Weights of a small mixture-of-experts language model, trained from scratch on English Wikipedia.
Size: width 448, vocabulary 16384, 69.7M parameters.
Experts: 16 experts in each of 10 layers, 256 SwiGLU neurons an expert, 1 pick a token, a sigmoid router.
Training: a variant of SOAP for the experts, 435M tokens.
Below are experts of layer 8 (counted from 0) of a mixture-of-experts language model. Rows are named router (the router's row for the expert), gate (a neuron's input weights, with its number), up (a neuron's input weights, with its number) and show model dimensions 224-279. Each number is 128 + 32 x the weight over its row's rms, rounded and kept within 0 to 255. Numbers have three digits each.
After each expert's rows: "gets" lists some tokens that make up at least twice as much of what it gets as of all text; "mostly gets" lists some tokens that are sent to it at least half of the time. This comes from a sample of Wikipedia text that the model never trained on. Tokens count by the router's weight.

# expert 15
router:068140139135126123125126169130068097176141164125120114161113130117145127097113109155069091067157114075092115129129157142087095137121152126159099164153164099136132130206
gate0:080211131131130113076150110082137155115120132122138127091143119134092165134186201067112143102144125121176175130166149191129122126172163127148089130120091144093141130141
up0:159132122187156120130184107143159111055132121114195117102094149177122161100154129134092087117183116141123157171156069097161142167104113070122116190148107081083115156057
gate1:095121139107128113106169105160147124121111128121129129063093129115114152182126128150138074115102131125106141116170128149117141177126140109065093132137092143154059089096
up1:142096127131149132131095142150187082144064123085103177135074130150156155125092160192056061116143148107169174138135076177082163101136109161135123149208137166153099091055
gate2:166128088173168110097084031127117203084154103100157167110076118114127137121145132147126159111129112126135138138163126142130102110094116127106097077129145137083138129119
up2:122111111109124176128159097103128100189051138130205197163128194102142152130093148134108083043129165095170099090118165111132062103117124112113082159110093117057149081069
gate3:157091133142109203156041139133054131062160136142081107121175108128072105151112110164146084179113143170099173098145136115141140158129155114131123159088076098114156144074
up3:128127127073098243162079131098193115108131126152224114131158094135085140101118150182159153163119159179177169152163122127120213145077127161111111175108139126101136141116
gate4:044127128117119117116044145164109184062084091174137124109135125070123122144125187105110107114121105166092131142113168153149129100133118144079134135151085190139098082086
up4:121121112075128160105102127170179077116142177163069121089140156193198152146174179104107046035127138130134131178155115094112095149119194139100156120120079135132130179153
gate5:051072177113120122183118093179130139123166123180122143151130112105132129132144130105106140143129129125123107124046137133193218109107174119124158192161098221131139129155
up5:140112150136117146085130110156155090164165133098092084171103133120152137054117157170084129107101104121168179128100129173133133151113119206165154079095111126115133105167
gate6:175069129169125160096213147086155138184129104107163099125144083136098129146145164145094200193136127140042095131109134160167121145138127125127187128141055092105166138153
up6:112091204120044110138113131129115041131117126129125146126159096193069129133155108136102113123065111156130153103100121038136125088102160183122142116128097160175085122110
gate7:135140139112069070161129141101113184059129091113094146096121124144095114156126120138132079091116136190105115102089058121092053094135171126123104135125140182155102112115
up7:127155121106149176141162096109134099138172132113092166131147077174131092136101045134164116026130190211149155099153160150140187138137146139096136164110096130156203110162
gate8:099125066099120153137128120168090176162097108135133186096104126224095123141119113155078145146131119106097137137152157141153129125171156188119074175130126132177125122133
up8:086129138131076112121088089130080165114094151169169096111141121126080138107121127199144137127171129140149097128149110206161138162213144151147173126066132129095107124109
gate9:102163154123135138126155126094127103099139128149139073124153130141143175152178129142114111216105086178088085192079181162106150179144125134128136162116132195125167131120
up9:161118093163132092154115128085142120117158164142121065121108134143124121148139087085113133166163142114144144112139069117120120123141166129149141134162085132173119156093
gate10:110119136113135119133149119093114141150116114172096111076159132159094134144118151143145132128088115157130126153108204078157166135110042086082054167135039077120110131166
up10:165109102133116101143125121153118108149139124183063142135111189166102116164128104096132122187091125171117150078138150065129127116142183177092132132135051172135168131113
gate11:132128096188166117122132126038123120119127150126116122157137154166128119126111138120147159120197187147181103115162163132141144149137133139145127105106120181098193133188
up11:103160134084177078161127180080101139176115077102085133116107100147135131127171140114116127106112078069103119067092133113151084114071145162127141046126106148128149151140
gate12:126137088111130120122089118155106072114147137125142119174156164107096076174201134181104128169167135159158135068159120112083166117156205140106157097116142165162134181140
up12:138079130106071102152129127132154098136179099148092089150063125109079112128195151135087080119188062134103120154135144108128132112051168136162176164190079113114112121133
gate13:133103068157103129113135126126147115063114123170121158190183110127108147151128182082156116142036151084121110147134127116130204178140132099075112138134100071161114158141
up13:128127055094147172125120131134184114099097106099102122097152131152125116145121134125088144111133127123142098088122120189060068111094160185137137135148129090146148091126
gate14:190203099143121112110156121142112125122127117109082051132144137164112114193142078074189137034070112153162123074086141113108148078128131159089125091129086105104162132150
up14:138142154086145106181135125126113126165180147141109092035165139121121137137146164130121135136162229118119165095144141121114152134134129147137087143119134176121076132162
gate15:155134137165181115082081115139135135152091111131087162160107120239160121158122137129123128141126136134127150142142133156119147104185075146157076098118186100127099123076
up15:169131120158179165014137131107094123084095144067098125125137165170152138127180131099130144114088085098093132098124137078077099094112130077102143128142123130122096130123
gate16:140135105167121216228143115093135108132104165099143205145167133185148138117069129135119122141136115093123085083122128163145123113097160125081127101161120136121171105135
up16:092224127092123122148171105074147155135079181135234135158119113171158131120155123137075155133097103131165133139154139156124129052134118126153124114117129143136142118162
gate17:154188131144145127173134119173139127101130098112133128155129136050085163094097128173142149048108113165164125189127067120213138157129163126101122058128128089130121057127
up17:111120096068170129127124146129200149149122168101157183159123172169207093152102141029137103122131110132156130121132117070077167128183211132092147096122163129133139103159
gets: "-", ".", " be", ",", "s,", " as"
mostly gets: "<", " Length:", " Captain", " Lev"

# expert 4
router:182097074188120115152165156085139139104121065111134135056093111139088119108130181126190111181116137188166138120147114117159130108120161159112160113129128133141113031119
gate0:126149108116162125145074112180191103168176087100132171104162197086199109099123133137125156125127089127131160088066148179093123129128143111127075154099105141157127137102
up0:097222163072162129136094150117156182185072171096113130098105126160094114161117121105129160184217131121156124130190082128120150112121148140116147102176098165137159173124
gate1:138142144116182141099066064149050126130132144171112176112144095101128125181149120133130153133220158122163135132171125121112210115072163094137129090104105132159128127182
up1:198104138191155186128141138123124130076108120132141143196137090132128060181097073182106174056174177126137135187147161128111122093149152106123089129092138078101146196144
gate2:176119077090081137087110087133071146131116135120114161118131124085143143118169120163154090136169149143136072115125124117115170134120135099135117091118128112082173059193
up2:138122136076124237144120118130117090135130160102190105093145183116117090204131121129155155151089146180145196120134071117139145156111115102149116115127147132108160222130
gate3:122132137138129086128133154122097122158143132077113159089125122083133138137105165198124056126152147130169088131122121098141130141132125081135114146112150138145116100130
up3:126123108121103099119133046138119120119093087087108075113147102127123159164149157115164117081126143121136188181204108126103144095133136037143130150143103139147142177143
gate4:110105139137150145128185157091118151122135151113110103070155114124128122128078128219137101205160140138121123154160115084102138151105127147155083130129118126052082136128
up4:122106139131053141115122166142174183101129113108127190105110077112113122125114156181194162149127054146096063112109149113114137110114116110137123130161090084156109153092
gate5:189091126086075147159144133119062123097137104042114126045136165101078148113113135053143095125099121171102108130126125181128118071128151244103115074144115147147150108129
up5:146132127114142063142172127209142151120151131089153087138140122093124157115178133125142127157161183143135025155134131134105172070139131157154105079181150111115150126095
gate6:113136147116126097107127128091102094133107084102132168115125087127114054097163187214061136127087130161124068100128118154096088170125160132043080091133058042132171096140
up6:158130129159148141130099133167113102105114095131088147148172101139129143094125106151116111077090127115140104110125154123082102106145129134075180151148109138140108141128
gate7:121137146114160133113112090124106131083092076207120086141129170177138122116132135090109112150151122120161139116150069161172124156127106098139129059095095092171080057088
up7:178104110090120150130109139105087085114173164151169159122135168140101184055151128166159122157125098121141146074180151206134103127135130083158141126164134091119081099120
gate8:154087108151111080141104082086076106226128092093125130108119160125115146118076163127187120103141069119158136088147100144071074125115132183175096063086145151100112087172
up8:166109112084069179211079085108136078185139134102122095142099117150137131122146136140127097115018139101146128100163142182142094139092140096140127086111143138135129117149
gate9:188144115096116051220121129126121130162148129106121126148094153125122076179115109082132130146131073103133128141152149109146128110150139116102139109153124125103201135153
up9:094068157045113142106088176137079138136132082122161144091086044132129182083125096140116144097117117120116182160131149160164133150129102051165145117165059076156105179119
gate10:082145112135146129096133107114136127087096141075105109161063147141191116150135077139174132128168155177120120099127145073088150119119127186161115124138062197088105110121
up10:117094097129103095202123133099149121125077093122155098090129168135060133083148181135158224106133083113103134123075136103126140054162126133154113093076122079160109118096
gate11:121052131145095167111129132140107143133159121151151121141117125074117178114135113094138179191118132163133147085126164117173136173119084149137118103147171109119146132154
up11:189121136143143141155134139169134112119131127118170128149121092169082185144122055112158115141146134076111123128102196153132137117121133125133099113131141140127105117109
gate12:120132092102143108091152172101185214116126153076101124175120079127073135128124127188199079162172146185079144079144152172127132140063182092077092118173151069134137116126
up12:163170056105153169115107170091101080118122128130123151137154200111089094075139117126113144117116108120086144191160131117182121129133133115128053147111091143139120149157
gate13:184153162091139102161128155135102107119107138127133166128126124138152128178041098101101171065072075125174122154129183095118138063121110163152159122144101167104092132109
up13:107100133138131124136144176132064140118123202115118183088147142117178156110130126099078142161093118140045136132192095105146120097125156118124122165091129075123126170143
gate14:123120126099183068145185135104098113181151145208189156192081138125075098156114067130184131134132113142109130160149141123146129186100162102073194159147129114132173155180
up14:110214127127106098134132061096085094097118137157128177072160107075134169126107101132138096115099133149104094132098145179117182097157196148164124134109165162102137137123
gate15:098164159119129130115139147144089083127144152067149136094133138181128109117099173161153124100135164129135080109123124151092100125131159125145176140146160198074134123148
up15:081146104082109149115131155150133157125053140125129095087106104118200134054101177171080077071134091182172127103069169139135127128099157173131140193070149138117077128097
gate16:118128085104094113133074134148146148165062160113122151133125131128148085129149181152143134147092137136110080199103096120125145113180153105101129161133115129179082125166
up16:097161130115130132153119152141146172137118106132122103137093103136129150131120080183149150100162154132111117098085130117175091097105187088168113151175137101094110129125
gate17:123129064124139113150102172087111093116145116175117182123108115143103122133107144128156159085088095128135158171186132043127181189130163080113214128124147132092101135120
up17:164123131136084179169134126128127120121173111125113071135180114154125165170133096116127106140117151147167236134164131072170176111160135086150129126075226130075146145117
gets: " to", " would", " I", " de", " H", " S"
mostly gets: " can", " would", " h", " Le", " may", " will"

# expert 5
router:118149057134163220079108084088155115147175106117077129153141161119123139129117193139181133084108124125106098104120124111126140124151059129111094074168115115178106152123
gate0:142150134150190163183187118097133133114135095083118091105162103175110148157115149092128144036092121202088162180123122087110096099064129147108151112123135097131106142105
up0:160064097180039137112130087163149181162123104146170115134159124143161119131161129140156161214110152119079132113139138103054108177095088163155131118213137133124131048154
gate1:166149108108167151123124173087116135126144158122152029135125120079146133162108190118123139153117128151145122132171131171134195131127076146145168160135109157102167128109
up1:101097136128114066207103113139185180105125134123127114158095127087118129120167133110181151119129143175168067112081132114113126196100072146124181123091184094125105089119
gate2:100165176096132127102129151151165117110116161165128124082168069155049197217136149140129188146165126113144105171185145102115171116140080140156180108104123121208157086116
up2:103160094109095136144127213123076148130147126103148161128172101092155116131105116122140153129126127091047116101070138174128123110137103130129113137133135105117159140156
gate3:123130110144121075103128117156060110120090088183120087151205089182133181168149117094094150151130133153123126081110099148131139049119128118058145172111066158089093128143
up3:116160130096094118118121116187134179140117127130107154157174081126117104183097140096083148152132114206164072141115097137134133050121162118120121127141101104112143144107
gate4:050095126136115073128097113129096113141095127130128151101137150155175128139147182084144134128144146146147132176146131221127137153130094128110099124158127142209118122100
up4:152138077185126124121119133154196181116121170167098091116118179128104192091119112144083154139157218146066120105120142172128127164143174134123110099103147175092146085173
gate5:144085136073115128085078141042125149186132079161124128126113100127103124169135131115157119149144172147129120136141163128130065173147096081132133186165079127113142098119
up5:145060149138219126117121177092166068126092065140131130114130174119138121151130168108167180161128131139134116145084176187128137075163129134128176150152126099104128107128
gate6:089142153098151141126140114140078129142197079112018150134134121188082149133172142138178149138151118129137082129092128216152133124166117089096107159153193158132115066132
up6:181129077103072197085075105133185102129123135168137138131145140126151175158113167102128125182069125122177132140103165138118079149125155131077163166126118174145136185047
gate7:097164143111134135154121145105127134071203174188101108110099098203143150114096140203157084180067156109126136116119145124127113158118080133090142171098084126121081116147
up7:169168121125122169128086105131101128148148097153126127141128194132116180108115108086156143143137139057092140113153122118068115096094133130130128116117114137125109121097
gate8:145148134064164218060105123146100127142088146126145157098121113141139104161100144117126138114128126178175130188075120137105123071123125122108037132091097138141082120153
up8:129151097154058093129167213116133080145191072093085166133105144111123132145141113066113152133148123154133174146150163124196138175139079032148138134126163156111151155131
gate9:127118117186129107122116135180182127118114103127069151108161147096150157156108165096171141132134104129095073171090127240075192118097131190130110068160143153135100104109
up9:107150108103126147113139137125133128148116079213097118108121100087147162141135102134113161230100132154143103129080126107051130143105144128070105113121132108127076051133
gate10:112121082092146124095153102122083120118126136121128131088147171131137144133144196083147168058113130172134129053145129134148078172084158127183105110077107128073032130169
up10:140112114153122201117117063137154129107143036194081108192101143180130120142126125149127143131059146149139108082160130123139126138044138091138126141096124104137141166145
gate11:172111094128111166061118082173112164119128132114126121094113105086127129139163132131133156056054112145137125150095133161187060131106169141160140112148101209155171159162
up11:131162173118128121139127124160116100131109111107166116165142081130041111138124057132141137101085121090106104127142114147097174117153119131089136134153159122161128167083
gate12:144132098069132167124120123127106138106073124125124144091128066177066094132102140114128167057027129113128120136156126143147125160162131135085111113068118099049133123122
up12:194176114109078133132125131122196138100086120147191139094157111172123159164191118069128082121065136122127143136088090181091148128126127134137137094042126142107121055140
gate13:126133169110132032074123102079127133128099071158100147127127153104154159141173114152128253105128126095195126193144193170069112053129067161134117186091118101080132179078
up13:197113147175152177115111140131117110103118183128134142181102119099128141108136128130145127051056175115182131109118178126095139150125084121137108128167108167136099134141
gate14:111117140107125137183083192099132089105175112155142117093153154093106138133107151128149176089153175122201145168140123174119118059056122120105131176110098142198099049105
up14:127169138110127121058153117061112072182101097146122091127110115128127177133144089114124160100129125163165130170164091124117203108120145141253139131142117134135109131102
gate15:044125150132172180125142109128124160112152161157088136153145122171153046130148103119192134106138120131143120120133129099150124129170089123160088107108167124123101147118
up15:136175114124091193160120175088144137156062126132096131170102163139124134176078094120127128096115134079148118169120166048130142142134146156094109149088181192117142202075
gate16:200157133125128145077101065118110075151100083136104125096147127064105112115108126064183084166095109185122144156105110148126098140073117149083126120145139129130129107135
up16:132101119143104100134120119106170084109114106113131131170067122148134128050128121148070154131206181114145152172095164123069137155112129150128121119130164143110080104153
gate17:129108082118115140110095136124154098122126169126122128118097133150145153131126151145172124093131110086140135133165053167122174187131124183111045148173134141101113154061
up17:094105123088103091100064157150124099123137122176142131099134128141051073117108108122123154169134140133125126114189170166082179122211135141120128135097183125216140086158
gets: " of", " in", " on", " by", " at", " from"
mostly gets: " in", " at", " during", "On", " between", " on"

# expert 0
router:073143134143131127125128171132076107175137164128112111160102132120152118103106110155069096081165119067098111132132156147095109130111152121154092155157157092141132130197
gate0:127077141187078115109119134148141129184138180073153160107140118137137143115156122131067168201119124153139145132220140104125144118120062098068125132154069162177107146096
up0:099123071173124124125030167133154149186116168122100078089128155148078208121131137126169162079118181126115139175130088128144125132199133184161148087121152153135105136163
gate1:137021117122125130184119102197168141130105146132187099103133139119138169124135093152116153160132141137064062203074117180132115085104205126119154124147098137166132033174
up1:179182140121122164126135117174146111129131144108060147111124133065129165154171073162156089178070090137116139095163054157134134113132050094159165095170160071146101151125
gate2:145106034161097133154088132094084115133080184148151151065160130133136139139132138107127047100110104128144146196114116119182116143124134137143112162099139130113064098088
up2:107052101131058101142177129158167124107166120121110119163175140092153094094105166179105109131156120146181123135088151135125121114196095122099173108090098146147140128150
gate3:138054127125153131060142147089131164199072141106140109129150107176145130084116130153167099158141119138088144118171145151141141104116159127138150098151108124115134148187
up3:044073128118107107134129114054093119104063117120104114109135161154093111127114077193195119114128117096090139132118149094140135119130147099118115128145112163086111138128
gate4:184130177078187136154123084145091093135163155119138138067159124129145111130167051128114142099138129112153151120111118138134150133161127107134145099125128155089092123184
up4:131117145119124103145121128094112128128119162146157162099132201104055120094168129119148125151171128181170119130093129108197160103140149114104070116069124112151121186154
gate5:143126209070145141150096111106127121147133063116145121099134108123155132108144093073111127186105123130124158157129120221129126137163149148093108160157103090087123154119
up5:124090116149175074095128126138186172130079109093106173179153089083126134097099145161180069174127182128119163144091150123159134109115128109158137148165115075193197121104
gate6:118227129082179134114116212140122141122124119108095089155141131084113125130134161166203081132131102101136099172133077176127118106076119128135167158116077067063131148116
up6:124123125081113090143137117151130146136086125222143106156131084162136172130081085118105122158128113182096189129121082158102178122098109162130113151134161101156131108073
gate7:133196088140086106066088136160166110144123134156129070112195104135122152141135083114131118139110136106107076131055107146125187155117117098147127133106136129112128126146
up7:121166125104127097141145134150196106177132152156130132088109125231174113139162140120097035153065150096100068149095099138155147146076048144107094120164162130138123165170
gate8:111180102132142126140096108111142118129125154135137143210127133149181088137094142117148128149130147121134173170074145104113081095169173117116136164155107134040132126165
up8:122058121123052108141172111116133123126138138127135067099122138051068069153119138142131122081163188126097123109091154136139121154129118198166121145119103144202165086133
gate9:197100126133149162121140138110121108128131095139168153141141128086054112151128132151124130086168090157068123131112150032024165195127124080101094108100123159126159101112
up9:128171108139152136129113131164136086219147054173054147109137073116077138096126177151178130134104112143133211144080177140138155167197120118079156122147105086130151143203
gate10:151226102123177104123132092120183080164158130133132116086109047079141099167087152128118161125163118093062129139134107150069102139146171122128119114156060123170063098131
up10:063135115115168123112121139124142119128109045193140160111178174113167156066137134119105166121170139168114072102139076091109129133163155167151188123105122095104117112157
gate11:137112143130130096111190104071105070222108111212134135099133141125030129169115144178087126105103145075132122132113090150102127103091178164115127108116135121140147122098
up11:143092169138085100155080139082154148079174121170165140125148126135127135126098143159153149169112133157086127131140138099130194149159193127077087174052119120086134119136
gate12:128213132108120116169158127099133160145151131112124105135120101102131154149132140129103163089106120115103112100094161192055137119143129175116193148145144151084126064128
up12:134180133118141119135121093111121140095080125168125098109112132159137136118128147128131095123144108154073135125076133207128123071134149083153133121124111130151124168125
gate13:060124083106136091144126126093145037149136052146093141148162170136101108158122097137144147122125125111132131092132152133155160105105136122154129129201148147147149114091
up13:100114126107123103175197112131115144121119119156129141126142123154136147127129124130105145118146124150141160079210123152137100124188149131128126115114174119141100053043
gate14:088137134144129170189117101127164129144125123135059118136082099128143071126059156107127115135121147128177146118188088126088067119171161131159133135076151141114164108167
up14:079146131104100153174094173111125139114136104140137078129114163119163143103123112134082120220148134090108169092086079142121110107122118134201100147075089144135167098079
gate15:118116103112151130122176138099092090108097178097132155154079171109127142143144133210160100089120130119113122111129069113049114127131077060131107133171146089172116111142
up15:135119141138105134130119084140121186153087101113113102148189072103148144227086110186074116160152103095137198093058159085104108168102100076141104170116055143079100131127
gate16:108125135112109129145180136203143112123060123088096123096146116082072154135162127075080172182130130103121119119123069169119133149200144138128132104165172173117126158070
up16:130152110079143156130119186162102197065131084101140163120103117113161080122039073119145133142102137102122122171207107091131103129134155125134130109139106102165167137146
gate17:135134169115101143117124140059131123155138151069169100146107127165101153174113130111128120116121115138127132114029095136119169108151095107149166131159123156131099094126
up17:084098149115162171108120134097135123115145137158102145091121145144104125128071134129129183153065149148135027127174191110177155088102123051121160128107045104158129117098
gets: "|", " |", " ", ".", " and", "-"
mostly gets: " 0–0;", " —N/a", " 2–1;", " 1–1;", " none", " 0–0"

# expert 6
router:171056072188146111107110106122146166125145155117126149084088075119124160125089097144114137128117148167100128118129126145151106121129131109064175134103127162113145159103
gate0:105096125083074084130078125121188177096140122113103167160116161093178171129122124188133103101143201086116142203111079116108085121120133151135153171107108117136105131165
up0:122150148115115088169126147137154109182116155114171068128116121165109140101119080123169176154148114158137136230142131177143164137136109144088131079052142111122118107128
gate1:142022108169206079132130134077093069160088094118072106101156138091098145115132095174117146144087137140175137130135123144108137066086092113176126134097126179070162129166
up1:164084122172133180128140129127122100147096114183187135138133116072102179166118140160155153143138111156106164148155155123118135020134122198212141081150129081167128146210
gate2:119196140147122079076095128092077164130165084153129122097124114184151104108144058108135107142121138126112136147117106071128163083055106105116147110170133152153065051107
up2:125187123142085106058072168097133121125127104105128083126120089102128153103126120100135129111092157172143143131120126137105101116099113186153088127148197184125114134144
gate3:139082154171108122031120136091132184081119077098126125145086150146109171087135154157080068163128108119141115184125136116125154063127124120143139157015062138175153128211
up3:117144151156080156124149149123120099084147135131118122146119133091167127110079097107222163108086084091120162162068094104145129130102176090138128046168142126096075060147
gate4:197096112129108148135083122072113213084123211139157088124120128138132132132069144155121123152115144127130079142108113101091131142093123165132069156113134099073133121127
up4:130191162104124093134142127178086115173082182117124147096172147152089100118111143159141135112161141170152177098148100161150130188119127070069123136095147090120100153153
gate5:113120135159108104140092123124097127131103129119113086100167127125118144124084180145214122143167168085143139122145142098110163161152142103117126119141128100158226135082
up5:151168123117148089165136097123147157125126098136113120126151114127135108130121172063153082136129093185079115143121128050144135111113129131129152078082066158171091061155
gate6:077162161128092070130117160112090137137133127128163102077100135087149209111186152146137166147024155174125101143118120123151165174134106111069100203105111126081141113131
up6:077124125129132119162126135129130141069094116134105136105124104144128089110143073095146156110127129100155112143148119144138176204113145126204121138051121164122113163166
gate7:115180131113133131110123081054213064088126106121129096082111084143180084023138122123156130124157074145067100112114107143111022109134091173135116073233101165127118123152
up7:109151068132142146225125123078135173159122122149083137176142175115107136139123102187108134069148127144131161156127159106136122103164106124154153148131071173099123140091
gate8:120132144147150088069143127116128114127156112157124137150194223065126154126151076154123084087113130184076177146143086095144149089119156066180159127146168093135114136092
up8:140136086119107128055139157141113133101064158062133106175120087131114121162194128128115238128122134068125090140059173160173124145081135156161121110117108149123134135137
gate9:137158065080146139131156122084113153162183135112144126122154046142095134169131092147197094183082131154088187097132094104093107166137154084114127132134129141131131140151
up9:156143130107102158162119124126128135132207106123101111114170128075144159186190142120056046138134106127168141088101137140163121134095155157092067150115172153158171133132
gate10:148115131098119115124154139144114150113132133141123104134146197179107129115127052118108146070071098130177133149098100101139121126070214133146148153116137201147127135128
up10:133142083072117118087098124169110092120128187151120150115164169098180128104140081050149140157142126118156079093115151107143130077126188201168133140074140089161145118124
gate11:105121118150164127079157108102115115194126112114134113157131096154126085162150234112048097125146096130141109175189187150202234123125160137099129167067121194157118186127
up11:157227159147141113122083088148078109140128138118129130145183117105102124140120122116131083137125160151158162080127088143131152139090147129117047102174097156135161130141
gate12:139134137130113073100057104107111132185150078139126127139151123142125123183117166124140155121080102150164120147037106165075125116151146125148177118101125136098133082118
up12:180080113152172125104133199144152096095232154076079118158132147158113136093164141165142109127138130107146098084108122116120127125108135136134147123147171156097060129167
gate13:124164126175124159130134145128127131095174115157128132118193091134106141137118097132184170154146114127122092101174112150106077131100087098121095162140109160193185074117
up13:148123110077091176042139129129156145141177106109107100130083127148139123070128087106117131107129123134178144130097142098096154085081101098130115141091099112076130128128
gate14:082130123061129122100140058153126127136142090110139181115094184131108144102150150167141145169110111090132114133132120131100125152137178121102130166129130092113122136190
up14:131133156137141061170081110123177175076142087120127180141106170110100104111169153125059097174220135165121133125141143113132116099136126116142125160101096155163198078092
gate15:118114133127136111130170144121148129073095104177112079122064112200041255113138131169091130126127127125121078102176082137091158173089127107156123077124143104107098083084
up15:142175125118122073119153133156139115122132122205151126129155053175105160126171140129162175108122062163121145130097121078079146125076083105153113133132169135133150124177
gate16:136133215111188142132127151143141133060109141152149123085115112132135124107175158118053162091062151073157163117125111104202142128177107131157089103065088100087136131114
up16:154168070171118112106074051149166122140119114135128121149116137119088078154132128161196142101163069117118105053111145127113100108080161133070130166174111116116136145166
gate17:133099172103127130167129145119072128120089118119140078074134157136128067075053111126126163138131169137142118146000070161148136101135065133127127155070042141141078174088
up17:149117050145109154128144158124128189052087115061083125142164065148140082134075122129143130122192147184244114130173115166091135161105133122130083128148151135069064073196
gets: "\n", "==", "===", " ==", " ===", "===="
mostly gets: "==", " ==", "\n", "====", "===", "==See"

# expert 1
router:103117145113183173179135070137173194124093163084151124148121172138129132158150105096126130065110131096093127106112127082105171094162198154097126102095084130063133162106
gate0:083186127116056143165126054169093110106147165110119122170138171161130168155117123139141130050075133071146141109112110156128177105135162108140159142109103113125032174094
up0:180166162119090143129130094128052080086171142099034155121147171107159142189131090130093113126151139074098102131116176182192066180104141111132107204099100108125112181107
gate1:126107173138131176120134140098072106131106148094094099105132059221101098145126142117156074205151142161136147096124118132139126124136112133107160114121131129132179114182
up1:128182124116137160157102166096130126152125063182129134130099092097139191105179050150087104176141127135135124133179106147166161103130128162222167120181121179123107091052
gate2:117142112135093104201103163137120075139150135137154122136094123132136056127118124154108117084079144114126139110149094072129138131111149199072046106146078163110124068163
up2:119165122123118179112065142101090194082131131116134131140162121171101153183120100096152128160162162124109124165133106116092170149124147073143140113105153105143189127182
gate3:157127135112121067162176129150136128106092152082130135128123095133146198121120161139130138137113086129173164235127115151153127112112106151157133140089113093141162137113
up3:133170097091110147120201120148171083183153179171104140055144154161116185131091088118117051085160143186075176141099181083122187113139194103136156107124130157179175129174
gate4:098142169079115131097106168083140128126154153115089137087135143111124134139178087121111134165120061144136106151105084101127169124103143081193115175126180121132156126077
up4:136144098073118134150092136133118152121122126151145169092132114145131126113120129128137194128180129179152112126187162129134114121111122180121122101153129202098129158209
gate5:067165144061130122118156111100125145143130111180128087150158134135168107101094195159168056126158200094118114129107133101138105145143134130150123148162109125128135119127
up5:126156087088100167132152052139099106116138110183062169130092136132142114122120213157072123152175073120218059162125100120145142154131094118127144147123215110162110130112
gate6:114169121097094071202158161137149162130106190078082126206151120116147134129123087129096138197195147144144166162096093142131122129119129146113129124125098163096155084145
up6:133127170191149113114133143086109115137110047143120116110120117150133091122175170094117098117086181124126092141141132113150060090145127140157148119012100095141146100140
gate7:177196117105140129128095130128077122168132121121147092122102121125159130173151111123140165121144098129125143156153189034126172160158156105127130098118135139078157132129
up7:086091108164100105188055144057129196126104152066152107136176133139117099149174141127116158131190174150194139108115123097130093200116111146140139123104159157109183125131
gate8:118152155160119143135118120131156123130172115121156134148154101093127134144039119055137134165138115189152128117128119033103101079168128123131182193116147105094132108103
up8:199104081135161127057133173116128129189191079135093097055120076150112106114163165144149142126230128127110166156121044096126130107111159119125134124122120082247145176239
gate9:122123075098157114116144149124176103167148160170112122106116136142119096127141135131151121093164116186117126120128038148152096157110133143150139128137121127169185153197
up9:118187080122139137149155141089132197147143161150143115072128141077204204130121171129188076096070182124085116119176122132109131123133124150114137106144102131166185097125
gate10:171070165167133168156217135139108213152104114132086125153134162100173045149104168111159103148085130091059155151074127065114119122157130144133128149152126048121114091064
up10:113128160092128128138137103147076148077145125150123109114139095112080105144105195127127122135139110130177159124139119046160109060140131140103163146075111155109097160129
gate11:151133181128115043136136079082158131180071125094133111115139129103158084181144095152060151197198073069121203095122163040105127147167142146130094126135105139121138127144
up11:078165131161083115184099124154113114104159115148121149113133120132137130098161167125128130131125166128154142150157152171167046200136158126143090121127063128127168131108
gate12:143100146148076154086156141129130091139128161135150127121149103131187147138150161104116081122088084073122109152133128093100112123122159167138048136049087158094130140032
up12:128074122097127077144144108069120173194094151118084130143132131095164142124120163126072125119133098159147090185138120105126174137119108173137093114132172117103116106109
gate13:168158144105156153162155102129127120124154148080104094134046147146166119146139122127116092199135122081197118134164166179089124098109129138161138141135101094101119149135
up13:123054120157111146152144138151058132089105155118136157190078128140112072130197071154189130159136155081122148127155052127088085115113142065027157114107151152084103148170
gate14:093128137135179169152064095161124117125130070133131037142080218137130110112124120119151130107148115109130094124111071154105129083143114027133093096117072129077151086115
up14:136137127125081225167153087126223147160135164125116118201113109171141129135088063158110152237156076176117071127139128136186131140130118118114148097165151108168171111119
gate15:148133142068168142169121169131118171132099121108127080103130175166153026154131065120115122198105143137064122215113141154143109100090162167156146134120084162152097119143
up15:141053118143133172176093112083202174146118126126115113221099195197104137139133148125076100133153120160166172134136152135153089157135131091060146161104128112123160160068
gate16:136131176156082130119053156101136122148162144087118101140138149103131114067084126125151169087086127211107123127101100118106106104190150123137128112075151146096122157140
up16:096100110070154190048085105151136138126157115152172158155165140096077105094157163111139136095128150180168118116064130125121079124167127141147126130105155133126195120098
gate17:158134094126170144137117133145211112156120141135116142098116149084104066143099134126140160051122145126128254150138126175206154101137122130045102138146096122170124134119
up17:130134149165123150120093122113122148056109147211088156146189140175180117086084183090169177176172129050074151099137115131113122084125109094180045158132071105151097209129
gets: " |", " ", " 0", "|", ";", ":"
mostly gets: " 0;", " Votes", " %", " Total:", " ±%", " Candidate"